Experts of a small language model: 1 pick a token, a variant of Muon for the experts.
Below are experts of layer 5 (counted from 0) of a mixture-of-experts language model. Rows are named router (the router's row for the expert) and show model dimensions 0-255. Each number is 128 + 24 x the weight over its row's rms, rounded and kept within 0 to 255.
After each expert's rows: a language model's description of what the expert responds to. This comes from a sample of Wikipedia text that the model never trained on.

# expert 26
router [ 93  66 110 109  83 164 106 100 132 106 171 122 141 175 172  96 123 178  85 105 125 172 140 119 127 158 112 141 121 149 155 123 127 169 176 126 144  84 148 122 153 140  83 103 140 149 129 104  94 124 110  94  94 122 111  82 171 141 140 127 128 126 138 121 123 119 130  80  84 139 114 157 135  88 136 150 134 143 126 138 102 128 161 172 101 147 166 147 135 129 122 140 135 134 132 154 148  88 152 120 159 166 140 102 119 127 144 127 142 100 117 145 159 110 111 111 146 107 160 156 149 139 138 101 121 128  98 119  78 123 132  91 136 129 106 156 120 100 116 156 155 140 191 162 130 125 105 117 127 133 156 146 105 129 122 112 151 146 136  92 101 111 122 147 146 111 136 114 126  94 166 113 145 151 158 149 126 131 118 114 106  96  83 121 109 117 132 174 123 152 136 127  57 127 111 128  80 140 102 103 133  89 138 130 132 141 114 149  88 111 164 165 105  81 136 100  94 101 143 116 105 145  97 138 121  97  89 116 151  93 122 158 137 158 127 137  85 158 139 122 154 114 107 131 133 127 116 135 124 119  93 138 147 114 117  98]
It responds to: Final pieces of place, personal and taxon names, such as -era, -ski, -ović, -idae, -aea, often in location fields and taxonomy lists.

# expert 1
router [128 136 118 181 139 129 161 129 137 137 121 150 109 179 131 119 152 140 151 111 140 119 180 140 141 177  98 119 131 124 114 113 151  92 108 128 153 139 126 129  96 112 106 133 114 112 138 161 108 102 166  84 145 108 117 186  88 133 106  75 142 107 106  83 147 135 110 138 177 154 140  94 157 111 147 152 147 151 160 145 148 118 130 132 171 116 135 159 136 130 139 121 112 119 130 136 114 125 144 168  71 125 118 125 123  72 169 139 121 132 133 133 142 109 148 168 103 106 136 121  90 100 132 140 128 131 109  94 152 123 103 123 140 108 108 148 165 126 133 129 129 116 122 115 152 146 143 126  98 111  93 127 122 147 134  99 110 113 126 123  85 101  83  99 105 145 130 149 133 127  97 175 132 138 132 141 116 169 155 119 138  97 114 158 109 140 115 101 182 174 112  92 138 169  79 117 149 134 116 153 146 114 161 124  96 157  97 148 194 113 106 127  99 125 109 150 147 106 116 144  79 157 121 148 143 146 140 181 126 167 124 185 182 134 111 111  86 114 123 117 127 137 101 135  99 136 116 138 115 121 145 147 122 147  67 125]
It responds to: Spatial particles and prepositions after verbs or be-forms, such as over, up, off, along, across, including "over" meaning more than.

# expert 28
router [138  90 118 150 129 129 110 148 117  70 109  86 139 138 127 106 153 168 151 128 156  97 116  89 120 140 135 132  72 156 134 145 112 119 124  66 130 130  97 126 114 102 141 127 123 107 113 147 124 113 112  77 114 108 175 121  94 127 148 143 157 100 129 153 105  95 102  85 126 133 154 167 154 156 127 161 180 121 117 140 132 172 140 128 143 134  80 107 118 167 115 154 102 117 109 117 147 138 114  97 110 126 119 140 128 141  84 116 133 136 138 113 161  77 125 165 147  97 163 144  93 131 134 120 164 160 100 158 122 127  59 126 147 150 140 118 128 133 101 108 119  99 176 113 130 103 133  97 138 123 171 139 155 152 121 139 155 163 166 132  92 128 158 135 122 132 134 155  83 148 129 154  80  78 156 155 179 143 112  86 136 138 113 143 136 113 107 165 107 130  94 160 141 117 130 170 140 128  94 136 152  77 136 111 140 107 109 116  87 123 108 142 141 145 124 169  70 100 135 130 162 143 146 127 116 137 128 140 132 103 114  86  93 127 171 115 121 121  99 135 118 140 137 120  99 157 149 106 126 113 140 148 132 118 146 133]
It responds to: Field labels and section headings in infoboxes and tables, usually before a colon, e.g. Career, Website, Genre, Succeeded by, Propulsion.

# expert 7
router [129 118 183 126 167 143 117  93 129  86 103 108 137 175 145 117 112 139 175 151 150 108 114 116 129 103 135 148 111 124 110 133 146 137 137 111 169 112 158 129 118 116 158 146 109 128 100 150 134 135 116 153 173 135  98 140 119 112 129 142 113 146 170 113  90 146 107 165 139 141 165 162 107  93 168 141 133 153 114 143 139 128 134 117 111 166 143 154 165 153 142 155 173 159 123 125  86 128 123 139  96 120 149 129 144  94 143 155 190 117 155 134 139 128  98 128 142 119 142 136 114 115 142 135 110 130 102 101 120  93 107 167 151 174 121 142 115 151 152 130 112  94 147 116  92 142 147 162 114 140 158 137  87 107 153 151 125 145 112 109 144 146 173 140 158  89 148  81 126 116 146 146 121 108  80 111 158 146  81 121 100 124 161 108 145 108 156  89  81 143 146 107 132 164 158 126 121 139 115 136 187 108 118 109 131  85 138 147 137 116 144 187 125 116 121 132 164 151 118 157 175 149 141 100 149  96 165  97 168 135 133 118 152 164 158 112 154 131  95 103 121 158 178 108  89 166 107 115 125 124 112 156 130 120 160 131]
It responds to: Middle pieces of foreign proper names, often in sports tables and club season articles, such as Al, O, iy, ay (Oryahovitsa, Muay, Bayinnaung).

# expert 15
router [138 111 138 146 148 126 159 128 109 136 118  88 123 136 122 124 159 121 138 104 104 101  88 153 145 112 143 153 125 109 138 110  99 120 115 125 135 116 132 144 106 114 190 138 101 115 152  89 142 114 100 139  97 110 101 117 154 153 137 105 169 101 124 186 107 114 119 124 141  98 160 115 135 118 147 155 114 122 122 107  95 136  77 136 175  94 133 140 103  92 112 160 121 175  68 139 114 133 166 133 176 102 110 107 107 152 131  80 128  97 137 111  97  95 117 166 161 152 139 140 103  94 146 126 102 136 169 122 131 158  85 185 121 145 165 111 126 135 145 135 104 141 163 184 126 118 142 118 144 138 119 122  81 112  93 180  88 160 123 142 141 177 141 108  85 119 151 135 120 101 146  88 119 125 137 127 125 132 161 180 129 138 123 137 132 106 130 163 164 150  89 150 128 171 140 117 140 102 122 147 136 124 137 110  87 100  94 157 125 119 125 104 110 137  98 129 159  85 119 127  96 150 177 128 112  99 132  86 139 154 150 129 112 114  86 143 138 109 122 153 113 124 137 114 115 112 108 107 148 139 121 165 129 113  81 158]
It responds to: Abstract nouns right after the or a, mostly followed by of, such as number, list, population, density, and the % sign in statistics.

# expert 5
router [100 157 129 198 173 135 179 162 130 128 148  99  87  98 143 147 138 103 125 151 124 106 110 181 125 125 126 155 125 124 118 159 124 138 107 127 180 145 124 175  97 115 114 155 154  93 114 127 146 101 141 140 123 142 136 101 105 138 156  92 114 133 112 174 112 142  93  98 171 135 104 162  97 168 123 150 108 142 135 116  92 113 129 124 128 126 136 201 139 125 131 128 118 141 136 159 140  92 100 117 104 128 134 147 138 133 133 124 114 101 112 125 124  83  92  78  95 128 180 124 106  81  94 139  97 104 196 131  91  94 132  80 141 143 120 134 176  96 113 145 140 133  79 151 133 139 158 143 123 107 137 126 140 127 128 131 120 130 142 132 151 124 129 142 103 104 132 139 141 139 130 132 140  94 153 108 118 105 134 158  98  90 103 158 159 144 130 122 166 168 134 126 141 162 130 134 132 138 100 131 150 125 133 123 119 138 124 178 130 107 191 136 114 146 127 105  89 123 105 111 137 157 114 128 157 123 116 101 139  98 158 161 125  95  99 172 130 122 159 132 155 124 168 154 132 135 166 119 143  89 118 163 125 105  94 155]
It responds to: Nouns for time spans and names of countries or states, such as years, months, century, Philippines, and York after New.

# expert 29
router [108 143 140 106  95 117 124 141 131 102 130 128 130 131 122 121 131  95 121 132 133 161 122 120 111 127 152 108 159 158 118 135 134 128  81 117 122 122 104 125 123 145 121 142 124 148 151 154 161 125 163 117  95 150 130 112  83  92 100  96 113 148 109 152 123  97  74 119 138 143  94 160 135  95 171 153 108 146 107 118  61 159 144 126 103  66  96  99 121 116 146 176 152 158 120 129 105 120 121 124 111 119 153 115 115 140 127 130  91 103 117 158 104  96 124 132 147 117  89 128 183 128 135 157 139 107  86 136  99 103 155 164 129 128 142 149 167 184 142 136 101 130 119 151 140 157 155 155 168  93 109 167  91 101 169 125  84 168 134 138 109  90 105 151 158 152 168 173 185 196 119 130 158 134 125 135 133 122 109 129 147 153 139  97 144 131 102 121 148  99 105  98 139 141 129 134 156 131  94 122 167  96 123 163  98 105 149 131 132 173 133 142 104 117 119 144 114 143 132 124 113 136 125 118 149 106 158 120 106 103  93 140  97 126  89 124 125 149 139 157 106 153  82  95 129 168 102  83 161 119 123 135 114 138 154 144]
It responds to: Numerals and digit pieces in statistics, measurements and tables, such as 100 in "for every 100 females", 152 mm, million.

# expert 35
router [149 117 140 114 130 116 147 103 104 146 154 132 100 103 181  94 156  84 112 161 106 147 130 132 121 168 111 123  77 140 122 145 102 151 101 109 105 132 106 141 146 148 184  86 148 118 150 116 125 119 114 108 144 137 122  92 120  90 152 141 112 139  97 133 114 127 146  96 128 154 148 125 110  86 112 138 102 117 143 111 135 124 113 101  86 127  88 145 109 179 122 193 128 177  88 142  83 134 141  87 126 106 159 132 116  87 132 135 184 145 190 111 135 138 128 140 148 114 141  97 112  75 161 178 116 163  74 101 106 131 150 188 113 118 115 149 108 132 110 153 139  81 161 148 111 105 138 154 130 157 152 116 149 133 120 113  96 166 115 161 111 145 123 123 149 119  98 118 117 122 134  94 141  86 127 115 114 107 146 140 105 130 149 119  95 182 146 125 125 104 139 115 112 136 110 114 125 138 108 125 101 108 122  99 113 149 133 165 105 148 101 128 113  90 157 104 133 104 137  75 142 176 129 147 111 148 113 152 154 115 128 142 124 165 156 117 118 111 104 120 139 161 107 114 102 126 102 100  86 104 131 142 106 131 149 113]
It responds to: Word-internal pieces of scientific, medical and taxonomic terms, such as ost in homeostasis, last in osteoblast, cycl, ethyl, con.

# expert 39
router [136 109 128 125 142 159 123  94 136  98 138 120 152 102 156 124 150 112 149 155 154 166  89 113  97 112 101 144 151 151 157 117 137 151 121 147 146 193 178 139 136 113 163 139  89 132 139 163 109 136 174 149 165 130 103 104 162 122 116  87 109 116 100 159  99 156 137 153 147 103  77 116 124 129 151 150 112 152 145  90 126 178  98 137  74 100 165 150 108 120  92 121 129 101 119 121  98 162 123  90 166 178 153  86 153 105  95 158 140 132 136 122 145  81 119 107 109 100 123  99 136 157 160 152 133 140  98 170 151 134 106 107 122 101 125 164 104 115 139 132 126 150 150  79 139 140 112 108 108 151 152 172  77  87 110 133 140 140 103 114 101 181 127 145 137 117  94 118  98 119 120 115 107 124  90 148 145 120 133 134 144 160  95 124 154  96 106 129 172 149 145  99 112 131 156 160 146 162 148  99  93  98 148 124 135 109 157 137 160 142 121 133  79 127 134 154 114 118 131 162 158  99 118 121 171 140 157 117 122 117 113 131 112 152 127 101 154 129 126 131 102 129 142 126 111 101 162 131 116 127 108 103 136 162 117 135]
It responds to: Capital letters and letter pairs inside acronyms and codes, such as I in GUI and DUI, SA, FC, and chart abbreviations like FIMI.

# expert 18
router [103 129 121 114 136 112 126  91  98 161 103 144 166 134 114 181 136 142 144 101 170  80 158 137 131 146 154 135 152 120 147  95 152 147 121 146 141 146 155 110 135 118 139 107 111 110 151 127 150 175 100 140 100 103 147 128 161  84 142 141  66 119 164 119 109 119 174 120 143 126 119 107 125  85 127 164 134 161 105 147 155  90 108  95 117 128 113 120 117  98 124 152 103  92  93 126 151 161 100 136 131 126 161 104 101 140 100 136 127 100 161 136 115  86 110 148 109 126 146 114 141 145 156 122 152 128 125 124 139 144  76 119 153 123 105 163 138 125  63  97  82 109  91 125 169  97 115 162  93 133 114 102 122 118 110  90 125 135 138 153 130 119  95 136 118 116 148 115 160 117 137  97 117 109 154 117  97 111 138 140  87 153 142 132 109 120 162 107 102 118 155 112  77 144 126  91 158 137 139 149 142 153 122 118 120 121  97 125 142 168 111 117 130 125 175 125 108  85 127 141 105 142 146 125 161 136 165  87 133 165 138 136 161 121 128 121 152 128 116 155 136  67 140 176 138 176 140 166 158 174 104 104  73 110 108 119]
It responds to: Nouns and modifiers following his, her or 's, such as "his father", "her wife" and "film", plus "old" in "four-year-old" and commas after noun phrases.

# expert 8
router [106  87 152  95  87 159 136 107 154 116 116 111 161  99 159 119 122 162 135 117 167 158 128  91 135 115 117 137 139 127 138 167 147 127 119 112 147 130 136  88 138 134 112  99  95 154 133 101 104 152 156 125 142 140 147 128  97 161 123 131 134 150 141  80  90 131 147 143 114 119 120 136 100 105  90 125 134 135 148 153  80 129 121  97 135 113 139 102 114 156 126 154 135 134 132 148 133 109 136 102 121 173 159 144  90  89 137 109 152  83 135 121 155 129 129 156 178 137 169 145  94 121 144  85 127 109 128  90 197 136  99 129 142 121 153 139 108  72 162 105 139 121 150  95 121 103 112 196 181 116 146 150 131 148 141 144 155 149 128 116 116 111 141 167 131 128 137 145  95 132 120 105 135 139 105 157 134  86  94 123 158 153 122 117 148 154 145 152 132 108 199 118 105 126 144 149 137 144 115 142 118 113 131 114 105 135 179 100 122  77 119 153 107  88 121 192 104 105 126 125 103 166 119 133 117 105 103 126 120 158 158 152 124 136 118 117  87  89 157 104  81 141 155 178 149 116 127 162 137 108 136 104 145 113 128 123]
It responds to: Later words of multiword names of sports leagues, clubs, venues, streets and bands, e.g. Europa Conference League, Mountain West, Rolling Stones.

# expert 19
router [137 131 135 117 161 119 148 128 110 115 137 118 136 118 102 115 145 144 139 157 125 150 149 154 154 129 130 100 131 149 152 153  93 112  90 137 117 173 165 177 113 143 144 151 135 109  82 135 121 152 112 105 109 128 122 156 101 127 151 109 124 138 145 129 127 148 129 124 130 105 142 132 120 148 111 144 167 118 118 149 145  89 143  90  85 118 151 125 152 114 160 136 166 199 137 143 101 107 144 166 118 101 154 166 157 136 122 131 128 108 159 140 161 117 115 144 152  98 101 111 142 183 111 120 158 113 107 168 117 130 151 181 144 148  92 114 119 124 156 128 116 162 126 117 115 115 115 171 158 162 126 169 107 134 102 131 123 129 179 115 160 183 136  95 132 118 120 134 122 143  76 144 110 122 128 152 144 110 155 155 136 124 130 140 140 112  80 153 165 112 158  68  61 126  94 145 126  95 100 130 132 103 151 151 131 131 161 151 115 108 151 130 143 120 101 144  98 159  94 136 103 119 120 116 151  86 169 146 101  92 141 164 157 112 115 129 172 109 181  80  87  73 146  98 143 136 138  89 126 114 129 151 132 139 142 111]
It responds to: Single consonant letters or short clusters starting or splitting a word, such as n in amniotic, N in Njikoka, Sc, cl, pr.